Weights of a small mixture-of-experts language model, trained from scratch on English Wikipedia.
Size: 11 layers, width 448, vocabulary 25529.
Experts: 48 experts in each of 10 layers, 160 GELU neurons an expert, 4 picks a token, a sigmoid router.
Training: a variant of SOAP for the experts, 425M tokens, 6492 steps.
Below are experts of layer 3 (counted from 0) of a mixture-of-experts language model. Rows are named down (a neuron's output weights, with its number) and show model dimensions 224-279. Each number is 128 + 32 x the weight over its row's rms, rounded and kept within 0 to 255. Numbers have three digits each.
Before each expert's rows: a language model's description of what the expert responds to. This comes from a sample of Wikipedia text that the model never trained on.

# expert 8
Initial capitals and name pieces in names, acronyms and table cells, such as New Jersey, K, F, North, MP, months.
down0:142113133082144095145098140142097143131139146148142116158105151106141102137167137105106085138149077113170172128164131101185070129101131089104131149128177115135127115140
down1:145153163115120130121122090142161139093125128095091143126144151132126133117113171134124087135157114116118151108159113107139105098101145101178115132098101078157139165106
down2:069131129137123179113150119183121115170162111173173114131139157147135092140074110079117189168154090129078123123140072074085118131150135153151182091082147103135106146077
down3:153145121167125051096097142102000155109156042142126139168124111082075139124154145159120168142134082130126132097139135127118070160142205193108171102127181150135160127142
down4:148123148099156077095137128108159139110126163160169188102138121153199126126135111171127178098148098163120099191150132163080148175101159160077139150198158140141106118146
down5:120119159118174133169181146162157119087092176109115101126139145081140175088121129118136169120119151187099151157098131176114118116154132162155093134105177149174151160119
down6:170129097089145113106115126068117101123100152117134095083080167143183078158148090156141102115080089140120162114107102168160130156156186132130141134124128141124104144114
down7:136057164168137080175136091111120120111101117100167099133136149156113176129117138132131128088110084139102078067152084154143138069183134096134136120170140109143211151080
down8:109134145114166098105219110139121106181195108107131147106095140107136145122146103067137130079150110096135174114129090092135169168127112168143164085116102195137131109160
down9:137074122153117078107107156135152092103204157096115108147081104133134166131132161105142172148130102145112162147133193101121107163161114141097155124157135123130078175110
down10:119152090175150072086099128170134084048119146100136117157127069110174117085049161101137098108158177107171068167122114142164104148151159121120149160130057093129171157099
down11:104108088133136116200091148143131116161112097138129090078142136152082160125124080137165146088053069176099098157118148079094108144070171116133169122160154102085144081128
down12:096087092047106193112102149120180164126155108126099145124132081196128117125109150139088206197101125133100082154139167170147124162128075180129186120121113147124127131122
down13:130121094116117118135117069072197095131122091122091087072107128109076115149179230197162118189079095114118098104190129136157129136148144088137162114127184129126048115116
down14:095118112099151085158167097124150092162091101131128122111118145061172090072126105097109169127090133168081146141184133120145166175113166165172121184115160122133141165159
down15:135127163097119068101124118160168181130121088112150127177114099130170125169202146109135102088125166135158071151140052133100140140086164115169137150143152124100107106136
down16:101151131088087121155081138097113112108114135104112131106085155077043148184173125145102109155140140152154128163096111117136087092097115129170094117125201150128067154151
down17:133099090188131155097057094125176155140068161146137140193103121148090149103171091053137071088075132137139097112131108155202162163116097132133155123131128178125179103141
down18:153120158147113071130116075135083153154177159131096148069156100151142092115134112162174154144143115104166147150124146141144146138096115127148144152107140142093023189140
down19:129144142095147062156095082107164141134201077151126149143112160124110118140121165122193097188095126140161128134151158106136098141082166187128162075100099195138172073108
down20:080125135069111144079167111143083140165083109100145148113137069141122155130199136111106185106133184118116164061074165129149160119133139095120121134107137109098123136104
down21:106125121098125116131118094088119132095176110109167115144137141092077081161129093128148132154118090153113145171143132147125104113167134198146164159119148135104157123155
down22:075131127105118155177101178177124148113141158143096110178136121153119144097152158051101150109116162119122154049147132141105150141102128105131165117076124084144084089149
down23:146126120128133157133121116105120100146133121104126205125086058191107095114165163148131110136082101107098065097169079158189118083125103172096125097075134174128045111123
down24:145111158068128133112106141079144148145154090114125178179105175146100135179150109088165129151180100132128101150019068116125085126128153123087093161158095101159095100129
down25:178080112183165153101077157089089138166086079117149144114198112109132150112123150110147127117081104135129112141148175116109138126087143130176092139115168163137111142144
down26:102116159094172113135084158117096147100097116159197091120089133073110117112148095143149138131116122181128168119150153125100155101097153134161049123086162145114108106137

# expert 34
Prime and double-prime marks in coordinates, degree signs, unit words like cm and months, and United before States.
down0:093130174126133139203093050072115111145108134160122133131075128121102163166092114165122130143125115108113064112137193153149055150103095147112145155053197102108100155126
down1:087086155148103176127070106084094165137109178112126058114146131169127178139066205113207078146124154118143082150153094158076158141168098104193134099067076152128136115131
down2:144084160138125068108140174093160132107182092117118120118123155074089197080150121064121094158172162078077113154129122147114120159134139122171193121102096087089111132068
down3:138172131103106067161107116101141129184145089121148106141129133127094152132160121095147104109161157068117144153091089142100086078192198129145175146078102156111167112131
down4:100075090130167063131185141117109093211118176138148150113069126112119164101131149136038129143091143172166123167090116101117123164128101148125105162114150136080131167074
down5:098138102133162089123147133151166132119168148138092136186092120183121096144206174166127110098084122111142097146058128145152149167139166157099148156078122155129088064112
down6:098088081118167160145120132177145198157128053171134139095108146114117165086144047148132172197096099145114128043121149158200139110113168135131167103128096173127105100110
down7:162122100144083126119118104145088089152122104116073091169121174160095130141196093150074115137137165142128112125169114129129128070142114168155102102148153133180125121136
down8:124126105095097122124107125102136119120123126114144073070148080167202140117149162099135098121153164110038155119129170146119103038158198077150165116120128127144107127128
down9:146113115105095166134123168151129161097106124106131155121163138111134154171141046063123116057116150135136134136155154163210179122113100175166118097157142119158060091103
down10:133094094108146093148210149189171103157138095105171091109156111135197118114116144083155113158105107145163115122162112108117121139147172120131087126124078124085085119136
down11:127120121050093079118166090199163115115166129204175169132181161174079113106162143093081112105121148069141149159181095202147145088110093149119094143143109141112078144148
down12:114149184117122101093173064129079091100147102116136062109114088185092134174105090090121157112129109156137174110193158185194149105109131153129182122089173051120155112157
down13:141072108150088158083145084177198089195132065110181186168147113112174159124160196098155157093075084137092133142148161147155121126188089036185136064064085072137118191152
down14:192198100211103142151122104125138152140058088123125131163129143079073124118155191159172097155127110125146125168093150139100115095118068099066111125070137167140151155097
down15:123099154190108147109143123113142134163162149091115114074156146135129104145117107141094122133109144180115121137166063121100092140131123177115095138154134173130142079149
down16:160142139125139081149168098154084150158158139188149105158140138118137077160104119116137098120138130087113104121141117163164115135145046102116237148149150223138158135062
down17:157137087143090156110130098176117135124148130146148200140118108083150083082132139162152127095153092138102193128154088130101116119188125106138099171148119115155152174152
down18:106143166110118112128126098109142095195120124118145130109154120155091087129125152114104114099140124131074113147144122127112143123138120171140120216178097140080102115164
down19:105174148138122094201095143153079161152170144132184108151132093131160125123081132091163132126149139126188115080073122149090152116097108103111113131146111081096174121077
down20:136127104180132050091134150132089158162103112186055114121126069073181088163100163092151092149096100110148072151076102110105118140157134194065131133116130135169115160148
down21:157164104114085118169168118135139127117124136042175127165126103116063162079143165137151111124110112163130137144150120147063098117164091068137144117140094148160143210140
down22:131148116172210135120112092118209120111154109143121128133215149098137130108131157141104170144126165112149142104112173131134133134147101043111130048172111146114150167107
down23:146070005094137094140078109116144131098107114097161160152102120147144109102177115116137154130103161082177103164144063140116121163123150153120127176168163124182066141171
down24:207138119077089117114125106092196171135150083076123115126132189087119173080184034102111107137123082148099084128121198138161130128135102130170166139095084098160160082133
down25:146160119095116126158158181169141129110150143082148136165165122142117049112162127116152220191157117104122151166113124173065066134092215157163090104144141117122146155180
down26:108158182205126096088131171141075099176146128107112098082134097166152140152167112137100110141115142106155076176083144131108159131111105146102149153118148106150108171158

# expert 14
First bytes of non-Latin scripts (Devanagari, Bengali, Thai, Tamil) and capitalized name starters like New, United, South, National, K.
down0:121104096101097151128157107165060128076127108132102127162202166149170131104098116145109085108114138084106153157184120146113104129143085109128109067082118078172160155136
down1:176115108133098106116090119169185157159127147074074168075208129165122127079123112168070115097127128135023045115146124185147116152148091155138175108108146176077124124069
down2:108118159136156104171139115086109157151201187134163131108189140144169120109119092142102210050107165113091115094100034138118110156060155144075130085178146096131083142134
down3:123076129134103099119133205123093071126124135131151097157146165110125098144177116140175085135097153112144139115102150087200178139127138159133112104153120114147131162097
down4:112104180112090156103128100143181103116063161101162115133133119092168104171147120122158100113109110172155092086111105130161102158099142070137143155167098108111132106119
down5:096069158148130066159137127096126080140087118111122136131134119142117101163073069079131132084120130128143128090154115075093144112143131122146162130099145123081129134146
down6:069166121091127145129107126109090193131083056135134121171127109106121124173103087118132153101108112115104138103100137100143191117091109139133157156076133091145103105167
down7:098142105196065170116171164180175061185156098105075144109113088164100091079136226122161155178105084074141138135150156184135211153118176089133103129082131116121129136078
down8:147033109115145117142101145134126124080177154084152143138124128113162160106138068109113088141108093116122134149121234169125154166148137077172148174165155073173112089111
down9:066147085149142153140107142092160086223081135107105095153078138117102167059115135097133060087138127130135170156147093146087142138098120092143140145117160108136134129150
down10:119124167144143109106121155147135116123183122099097165149130092083141093156164122213138141085148123108108092117130141122101098133121101162199115139149122062111130075108
down11:126169126120150168162154141145174158159098086133148102118157119097092205144149131093086121094119125136114185099119084082168133117137125128142142022102095074168146113071
down12:099160105113135218085133105124154055093113184129138128199107097106096178167144145155128161101142068150155091110161146163148135111153147151168144098167184097162089151144
down13:113111127057138147092158090143155077073174140098130143084161189106119140099148140147155114147051175167113065136129175123112100184133161110121080107120096087121114134150
down14:165149201178155125138169070152098089190132148131103119142126071051108069166128198129124136135103148098118112093115174045127083149111129118107113053159145141098114107157
down15:134131205059157108067117121115148148130148182187158145161154114120120118136081117106094147131134109116122104139166116110090124123139131127171113134107106192070101109144
down16:130139140089162144168055162139183089098187143105119151153140158144165176115121148163145134125126112112089099116134079095155115105138098122142163111173131132190140154162
down17:206154137152073189097115178157103131139121098156055146154128125111072117128158087121146161168148159092149070159144106055110158185110122149119169110120138181117165190164
down18:105190122194101147121084115102127092099121151138103188173151173085116141161099046131196120106064111157184155158120149146099166125132104124078094122112115079152142078088
down19:097109156095180101146154174127175137093101179122112088061103153159114113140105152076137115138150122124134152148131194042174068186191135153115081106140134143118153141106
down20:138133106095181199146129142125113129178154082144130119173145166102119154134131131142139132124076144131127100139107156136163202102136164141141142147127077118135119136104
down21:139197160181091088108093174125107139119174158170120153106141089099156198134055130156146185136120101076147162123135165160112142146129130109101124080115103067174163124135
down22:101139096109159068135130124115093146073119117130166106108122149123124122148118168152082093135121149113131091157161175111148100092097120074157134134123124143127154123081
down23:081136163117122151152148127064118136082174091142105039079206127141126118154120114085108110187139144233111143101115153185159095105133176147066099105107154104121095083123
down24:145154085140086116150113115151124116166109122124069184117076124153179169131109202163086114148162100087108118155162151112082095127142146130168110156116075110124156180133
down25:119098105184086066081131112157176138202111132172102117116116126167164116115207104118143147046123140092142130075163152089145128070100104119154101158123155110145151131115
down26:095118174147129170124162171101112144109111163107115122137186091135140071161156165112104121102131167139169112139106110103116128135084198143113091112160111119156106123152

# expert 12
Short letter pieces inside foreign or rare names and words, such as t in Soltaniyeh, p in benzylpiperazine, al, in, m.
down0:134170134129131127140049174118161175127115063176131120159120115138162142067067108118162107105136101145120099139117158143073112138079107110181160142120125099119111122131
down1:133191147196152104058197135103117103174121088119058120084083102113099113112084104138100101088052166136084180125159121131184156122113148116159134097178131131112149168120
down2:078141144164129134104100145101115143136124110081155125157179072195111142150186090112103086118171146148150188135069150129160107152137103128103126146165132176092136087156
down3:121071134181112162103146145168082086075123145135089095115194140128133146129168080125147132107118162088137130119098109127150126094150129171114110079107115152147107128188
down4:108128145144110125128134170167146135091143102137152211097112113117114125187129100117104154123128153104150113122136135094160109175196131085184144156110163083130181212103
down5:147096068182169068127111156108061099175103123124150093096118082156189160169097153052131133125159122133133157160152141157104125126141144146096128201138139142156072121143
down6:110067154100039136103100140136137117149125088058139113106068141137105163120143127146141117095181143111145123072137116124166119153150103144053085068090148177128164041113
down7:130116131088062166138137088142165109118174147134116137129149149143150076112160129205135179139157122132110119102146150110174064146128189136103142172170120137102113197120
down8:126130134151128160042129126143146094176083170137053114100158172114103200090071172147095143162068085110121127156153114114059187081182092133090136135152160118120169117111
down9:170090120171124135138135106101102086179122141124104141132154169115184143093128112168103123208151078085120044135081126103116145148152141113189176139107128098076114156123
down10:119054139112092082116181069100139113131096096150148114140154079120030130149056116144129195116102121071081151170126153075103129057163103078095114068158129141127065102157
down11:172138115145097065104103151086079104126098150117118120159129105172125123147192176092103111128119171121125153169139119130110156111151170094149142094211114177123071129124
down12:170161118118144104116080147151133107154097105098155098151125138113111163147135123148086057104114148128102135098085132153156081142164127088160171164094208149190087125126
down13:178121162102146071107155107123109120181140091122159112150124178147189061130084103160130204176093106144103087145164136079113100088045165164123124083137139114088140116162
down14:098108197123105141116107034173125121114107133148084147058096078122128178150096084041138118135121122147145128090098153085126099141204114121121117174099143115118130174153
down15:124144100135135154224122072103158129109180148136094128118144124188136128110127158149152103093104174071158156131163183140124090078103145146131087143106128117103117127148
down16:174117122091169086148063145119116119122111138132100140118154074105104108099100157134154069097121128119078108065108141095191171113148161150169133115129124140105141159084
down17:158139145167179134096049122141112121129105107099056156091165066111158102106160157143148128101190076122147119110126171186117133171096127050113209143079067144130137163125
down18:166093101147143131077100110121085149158175176125132085122142166094148043120182111157129242077139213126178137154142184088136098152151145120134129099152107186085096103068
down19:091150053203128168131068140145142167153121167156192105070141101115072090112196172131134103126027098102144124123120099136099152083116125094142158096140068083130070137126
down20:147155099144136095075149118124091182115050145146104152141076169064127149159142119145124149189086107115146183100084126126144121156109125112087070124119106135085126128168
down21:159109129102145149131090099166132133153137086072147176075124097106137108175172202169140148093087137067145139055121146041124136155158172092144149177147137078137109101053
down22:098165146154199168111089100099144135132198106232090132117147172138080096193139157172150100089109140132102122188147070134173118153116114135147150084123165146187160072125
down23:130134121101074155151143118152119125156101094123145103142142084159172180061097172167144198167119139097147060109143120123116084158083116101105093140085139120109124116114
down24:130157128065129076102170201144137115136161135141094115145151150087149111166094144128166108069109169141150162166135135132151135165112141098164109096091141114113102177146
down25:134134129128085169071105123139124189127090104155147082132111157114164171129104074130163079125142116099148139132116000105155129100107135135183123098068093073127201166100
down26:077105065123121121089143121122185187110103061110135107057137082090116173133188051159177055128133118148163161110136167153105144152065163148134089127120108153121174125146

# expert 47
Subject pronouns and auxiliaries starting a clause after a period or that, such as he, it, they, has, had, also, which.
down0:077093174118162062180144103160101114105134103120107107088097135145147136119137132116156098080160165076130093140148196145069128106150100100126163179126198114157074103112
down1:118103169123081143103095096155060146062167129154105105124139110153120122088143164105127102127127137152116159120074112113088138159095113087134094161136123104147097062123
down2:143129159137192131128148129134084115111139110108102140186177106152098091130124088143136102207098148061091134126136093074106116137159128137107113119173156114121159067120
down3:134170211175134138122109110144111117168130169116097131086120166102149159129101146148154117118179104157179093144169119117109090091177169174104159139156180163171092131151
down4:120160136160121136063175050141155167119139149098104143184168112131091113141207125123147089095090101128144194121170054103181124127101075080130137088139137130055117113176
down5:053127175103165133110115138119177120104103138080167124156155135082121064140133134043163130110163101129143175135168123150106124149165122171086144143136146155142135143112
down6:179138132176138064122140121122133124150159111093114176141144178080158107137107115141128162137098097179183141141101149125088088130118192121115166140146091071105175093110
down7:071162136184181089056140113136134145089165136133092112139116132149119136152186114201127112123143130192130137129088119133118144152110175110147142091110104106108118127063
down8:171100128099107120165119114168097192113137164178100109161142159107129128065093123166110194101088144137148149163142085189139171105106166150111201144152065175122132137087
down9:083036113098166134134076105090136145165142159149160140127110105146212079142143139123126099096132127112091126136131086146146100180131063170182153148116101141135080112196
down10:081139085159146133143161140119175169116158145160122172065125064055181135144112094136156168164123138138089076131104126157131160141115176156161133118124159188095111130101
down11:126097153207113131146072119119130145110161124121080137130081151141109135190111098165121116133056123100197130119144142142164161090138141138081149104097144138149172154161
down12:121110139172095091131083113199124150123123162122077168101185134136117100126123159131128092145130148127127141131184101120130158111140127116136142072137080133086166125172
down13:191140097154116123141075070137188116100142141162100151171079122162177085151088174126132115095115121142107063094169147131112098192128083091177143131157174163110127110083
down14:090105095163082168133132134091063096121168171133168105113109111172160150150117109150143197143126106097113109121101082213123132111111103114135189135201096142142102139117
down15:095159126172118131142167127183162151103128130140189100119146083145156114133097150204111118115219140095138151162153144113111169074167115114150127146156087067126087168108
down16:127104124090121134067082099157115150158163158114117120129170194132105139151172124124140138102212098156136151080095106179167161116113158095138091100040121178180180124112
down17:090194118163171120115117186074057107106162070139125135195157137168118144110083086096108116080146152118073171161144132063162130139083164123158052108156123136125157138165
down18:132161183117121065101106104119060161123125111108112116134121101114116102078112134223145125155126110182155110132111192132155159169110149103128148128121173103121095106126
down19:179135160128187184170139078089119103138182163171152134146107119116094087020122163073177122107133152141155127119144099112113240144134127146089132124167123116181172110175
down20:120132087117139145156139125112148171079137109103160075096168110147173127103117151052189144165183137168086126184112167123101129125097111138068097076103126119177098072129
down21:210133127125094125141052097112086076177117126106106070098117132111176125116102155182120139181112110172126169106108222150149115123100156204133143123136157124105070064103
down22:075131092142118137147150116131210208151124134108154140094123088110134100108141099087096152167109090205155095102114080120130138149107147170090119141104130110112183148134
down23:095147157115108163059100147063176126162095110148126179076165138073157165136136100110155136154130148160131116138135065112120088143136144152136189137121125132137155102117
down24:134123078143122171065161094158121107149170094104125140181068173068045181079111118116114065111111140114161107142072104071124141184152168128146113091139084115087151102153
down25:108122136177103086142089183148147151201098101129091132125087129157124142109181080152127104116190141149113135108088147115118198086168138119102114147166136115158109079144
down26:127147143140125133148135124117149168146122161057135105111152127087154140125122135113130140117164150157119100167161150175071187092092099114140124073066190190151126142143

# expert 46
Word-internal subword pieces continuing names and foreign words, like ading, ato, en, app, plus continuation bytes of CJK and Thai characters.
down0:081096115097120073208112102086077103103143112153111127130119153162120111094100132117064072123104112197142120072146198108172094157164155145089113157123121145135169171117
down1:072077176155155115115064126126141106093147149147168123139156160123133187143092158070113107183100063115117089124164102156167128139154094154161129196163098091140209131114
down2:138124095110178068123223090136083125156127119074117159086139154147116163113177123188164121153109098164134187128136164120109081106125124091070133138162077116114093120142
down3:167152056119153084096147065140126131141118090077070144113098092154100190150175141102125208156112089144089094121163125159124138154130114148095107091159121099158171141103
down4:118124131145118090108101143147108126139135145091136121158157152179090130088101138094127113179178087145137125130168119126144167147150122072168137138197136151159112130122
down5:092150123128106064127135089142144067102061091127116174126084145146117148152132127135169210185143093169100180089187129080175118092122194129110134178139124119123140145076
down6:114079112145124101148095146124181066176128195154112145089151157157081123098155090168146068133144149146102119120091117105098148189144113131167119146111125161119098158112
down7:125131133188173160091139137077118127082129135109129155154137121134142113106104087086123086092147114142151098150154126107123145151132140110117104120060100130160112095118
down8:166115158141127149161090156129190166144114189119080116113158148141120152107134123118054129093094143148108168117147144045115178135188112111142153138154120191116100120125
down9:074144148149082139131204142149087144137193060154066128146126138169125093137154135118098162112125150011112080107135164135115129126084170139100107137145079110110106172080
down10:090166136166099116133181182119162151115113148171109156161129113114153078133155151091120164208056154126148188112097120152133161138124150094155131157085146140129120112132
down11:102136107125108153117178148148098112140134100169083144093067129060072114184134191138165136085109134095132069119078092116112119176093099165125169094095162141101135119146
down12:146153165106149114108090105114178076090113157155104138170169073144087125103051139138186080112185118128083185149119180123101161110140140128093198141095120120128148127122
down13:172136118126159112121112147146155148153146140121130174138183119127125097145066146141121032133120129171106141167137141091160176151145127119115115063150136162076099150105
down14:106108134144119131066115125123186159062181076113188131198112103185148131103180109080113127164170095123086117139143097178153100102136134146087152190149131138194082131106
down15:216160121141167141125046156076130112101132110193158094140071108152101118084134132132136104075109144138099111151120064112132122068140133158112143091138060112126079121160
down16:152151107121098165123117144109155074179208125154074197130059111139158168106175123130140124082145115091159128134147116163139106077066135166115135094141107120088051135191
down17:169127087094079143131172137095173090117127044139146181135127155159092080097162163177076100141172105114089137114083100173110061167169171137094083121119110103116134139068
down18:144120128171096107193133132137123085099117184170077118183110155168125157163108166130101159107128146133094103162179123158134177140095123114153130099107096154125109070151
down19:131170095136077109106141144130128100104182132142160149161127115198099169088185161147142157103121094106136149164179161161136122122102119125183153120131108138111112073108
down20:119122172186162151125115130116134124126165139155140088134077102160133120106165147084123160182202143090169145120130170167116140144106131108159170124147201135150101068151
down21:088173188153152125145143147149162073124051092176076139104106155160124147130129129084133160122130110102170138089105176086137173110186180147081091097100153145101191107064
down22:103141115137137166135171117136071195108087108089192088136119105154133095153106097120161160133174144136138090142118143093173146159142141137121140160171126145169123105096
down23:144149118142200123121142116111145140169144113144146103148091129087178096150184063132082144140128152119126136068109132103114102142179089076090102146128168114104088099134
down24:143136124104052155081103130095191104107071106133133147061097105167144210161181150139094071143196089108137146125053104126094139132140110132195140084109137082137184078158
down25:113107186159131092125156175125099108148149164143056190107098096144084103159216164194113083121114156086121120154133086177120119112081157123063152091137132116079092144140
down26:105094139094186126137062113071112104129122131126155088135105085125160141140100197054147167097106172180117132146068100177074103138130091179126107070142082106147137104169

# expert 1
Second pieces that finish a word (donkey, turkey, Superstar, quicker) and lone capital letters starting names or abbreviations, such as R, C, D.
down0:114072098108123137067051085121108143112186080194099182138122203112172139171164134136122138055153128139147187191155139094147154054122083181136125098101140076136130076096
down1:125087147094125086151152131129112150120142117183172110146102126106093079198134128133114166131056114057148150154099120159167143131171121119091125139135138120171121089133
down2:107163159144082144091153112135031116107150149111168159146106118149073121113156147096158140088169190110139113158115067139139144125078086113107123111084117102185132142180
down3:126090101139104171157088109167125171105163144182056134137135125105124120146145097144171102146109130130067079138101155159088215137130146154122153160107109110121126071130
down4:125153098154151154134108122095108137086169072127126070146102201096078153114109095084123092140125091101104122085088179107097177138121106070090070127097112115097118149086
down5:113104101167140105149121101157138184128065154131138054133109122127144136104107114057175151179177125116128100127149165154146107153089132120137095097102128135101113094123
down6:158168105163109087144140149150111170108180122194097179138100149087123113093168084108162135149122103136218127165098134103137156129101123078124156119093100135117119103125
down7:148118186109134093114139145101112089146184095173164131122128156139153112137105135101189112129165090100121159118177114157086172147162178130098086147104131122099113178169
down8:152117103148097147113136172087095118161130117158079102125168103137105099098115075147124140089124115105087111206145088124089119070152108139079139118119142117099103130170
down9:185131096164135116108138131130086125116059133175110130170129111148168115090132111078172164083118189135117159112139131041120061142067163104159142171129125177100161094170
down10:152093147091134092165154137115136109120177148133196158153139108125077110099059084101084081137077125100146106163133153149168156137096184114099066136119125151112155093144
down11:101185185142070133121107086138122159128137100161081136081137086138182109158159162141124196103136115087171066107098091127150110080127141140159107171136131165096141161132
down12:093105103171115138165148112108169113157126134198143172087125103163095125184148070121132129150114113146106167141111103126143053129126139109108104096101122132106094108140
down13:149099126115108132118084136148145128152122121140163218177155095121090167135071113112154113072129109126084118162091170125088114123073098131132129116049117155123088159160
down14:115092142126069097104121153130085127147139106133098107153145113093127054151166104182121153116077128138087143153169148125165142126157117085115155128159123120138143121123
down15:116114157131128177099087043107172105164098124200112173120211151192118144121107129040110149049120144163129122147163105158178112148171158092104099099174157126142117157165
down16:085102175157176108113170146099139147128088144132161053088162141110169106142183153091149095074096145080103147158071203144113071131123065131137129141167145184144075068165
down17:141087112090134119121154117121118137091152099154125174189095063159141103123065157131121047124161067095146182161122074183065148141124131135136113179103178088090072148128
down18:100050162120154137137138087182170125120136095088160138123097132125109123149123100074155107174100163147122101126161054081136112084119132113093124138036111192178101110084
down19:143061165178122132121090213054170119162127141153139146153132125124082086163112114138160126144095156109115128143146149124135147127191171136167155105126148134138125125174
down20:140127139182114148105134167146141182153085102091133190090094171110203128134167147150116129088110138135118095102101078141095142102177153149193106115062137109101108103139
down21:132144092133128110128137207099042174093132085153112110141157112194075139088123128153121186172148121085141107093164106168143123115162119066082062096171110148097162152112
down22:161086090119168112110134143200169158127086129175164090146171113083149149151144145121107160099124152215106115144148161120139039106189148107110100152147158133129103098160
down23:098149083174109108084127097089164144184126081092123141128089112166177114106103154131159174144098121125142068202081092174154113153141126097179144071146111120128122117126
down24:069133147115157090112153123108128130115165121141156137078140157103109108119124110072160128183069100154141085055153137176122123192117112182077092137118157082144149195127
down25:110150135125122134118077107133167148164128089129115152061138135158115148143178130090113097114100176148124098160095160133136156063106141085099094154111136153178118157148
down26:141165082146180151139118155085145154109169135122123052161193118134096167073132149069155080136149156110120163093120118135186175153120140061120159143167079183113118161123

# expert 43
Capital letters and fragments in abbreviations and codes like NA, GA, R.A.R.O., plus non-Latin script bytes and odd name pieces.
down0:063129189122153119124130201137155187143126097095116134135110144154181097044149074093151058144138136153117139048082098183113121107141129144147109121102137119115134122157
down1:155113142140108172085117184122151144136086190088165140129085153129106133108156159205139163157112083113162128133107148124096133179151143086122137171119070078148127166116
down2:145093131151186147119086102092171090153077097203161045135131083100114094141125100105099144096147108093028099144097114125086120142137102124148111182087149128098120109156
down3:077114174126117163121100165132046125121160095102109100119086121124098071159156126122137085078157142124101113086169120165085151113111104093067195162124145186107130147128
down4:139064108095124121123115118100101182104136168164132132151075231128101093083142158139116088094146111073059127116132107162092116114142115106087177056143188151125148183081
down5:152089111124096130114091147097164139168108035074139151143121174094152188152122123151109072116122187118103207103094185164108185143131154125104113147131131173157100134139
down6:071137120139111139168184159173186150148127142090147141089107135041113095140120120124133056172093110108134103221181128125091136113109125133123139127148133177078125135103
down7:135062107169157124115085155131090106137122076166127145060096089158127169174115068151148110123118124171114119179202124216138057119108119120122088121073137117152171131093
down8:131166131117110115123153150139155115102132090153117087099141110171070159127140134159174107154083066112079123077148122084187109143180073097159150152161125133152027089096
down9:115095159128116140071121084110148128159163151112106122176129161143106076149093113117129128085104130130121098118152119189084121140143138055148107041129091151143109130100
down10:132160145129157113117120102192102093104098118107162138175131115098096105115136155169069060139220140130131116144157161141150126085109128155143073147146162121115172139143
down11:109170106195102111113141110114125105120128083077144158074096181180201108100169116115160097113119150174139196119126100122158106070082176096094057127162129083089162104150
down12:210101127163132216095087196173121148167151156148175115099127130151148111138195079160123178140093138121127204176115175114177109115140124144160182117121064169074053083090
down13:122085119128096129077168186129123107125107200180092116150136095234126119149097076085078149103127119129127127123104124135039099109129154151122071159112171095128143151096
down14:101093175129125132132145112109110099100100080093095144099104148168110116122156119103149107188054128130163130078152202120155136145125153126111093142114090100107139096166
down15:146108136150100122136139134104225153117116104144165079101093092196147166128157106114149169120132154185181156114157106132078126110103122128112025105157113142184099084129
down16:136140158103113093112046071144163123124143131098093131107088101078198150139093131126132178149146118096163166152149186137079178130108132134132180134075119140096093092139
down17:156091072126117079130132147111136160082128097077153112101160172204178175185123165119035191181137107160165131083136108101070141097115160150102120117110106160127158122146
down18:120191150186128093126200116091147169127101157184126156122067127093159144119140100142142140120168122130138124147098107125086135121147110113110153130134159162167137150107
down19:104163119091128122124149139090127202190101113195148044143105145101107072149151163148198087128110162141103101137160116112113137089079145165127192102112069085114118099197
down20:167078187140132132092168067154112135047136132111139160110138106149138139137181156146092129111124163181159142073062067061135122100199109169143081087111109105170145126099
down21:114074098140123142120133126125079123121137149134083175149163086128170108167106110096111168091100152135142065149121059097149153109126155139109129139086113156164117124142
down22:146128112075178150117184177150116136136196149141078108146163136160129101128106167193114162167084114095135103137107154140175148146133082136085135130092108143111153098148
down23:120106105155107161113124081111148099150141140150132132132183050112183148119149119123071147126158088121155127167142161105124149133215139127103116153117151100161165152164
down24:130118098078122127146122133104151126144124134166109106075180141133147098202141146127158138053159163184091100149153104163104212188094112175157162208177170158137126132119
down25:154135129161107086075152115162067110173213146186137118034201117134157160097079110142139108136158202143130103143079152163114087146155070073101090139115116057064112144083
down26:126141122096152151128118143161106069169134067081125092167148149131076175141150171131154103115131093139103103063141159140143127080131191147186077123117108204084136099139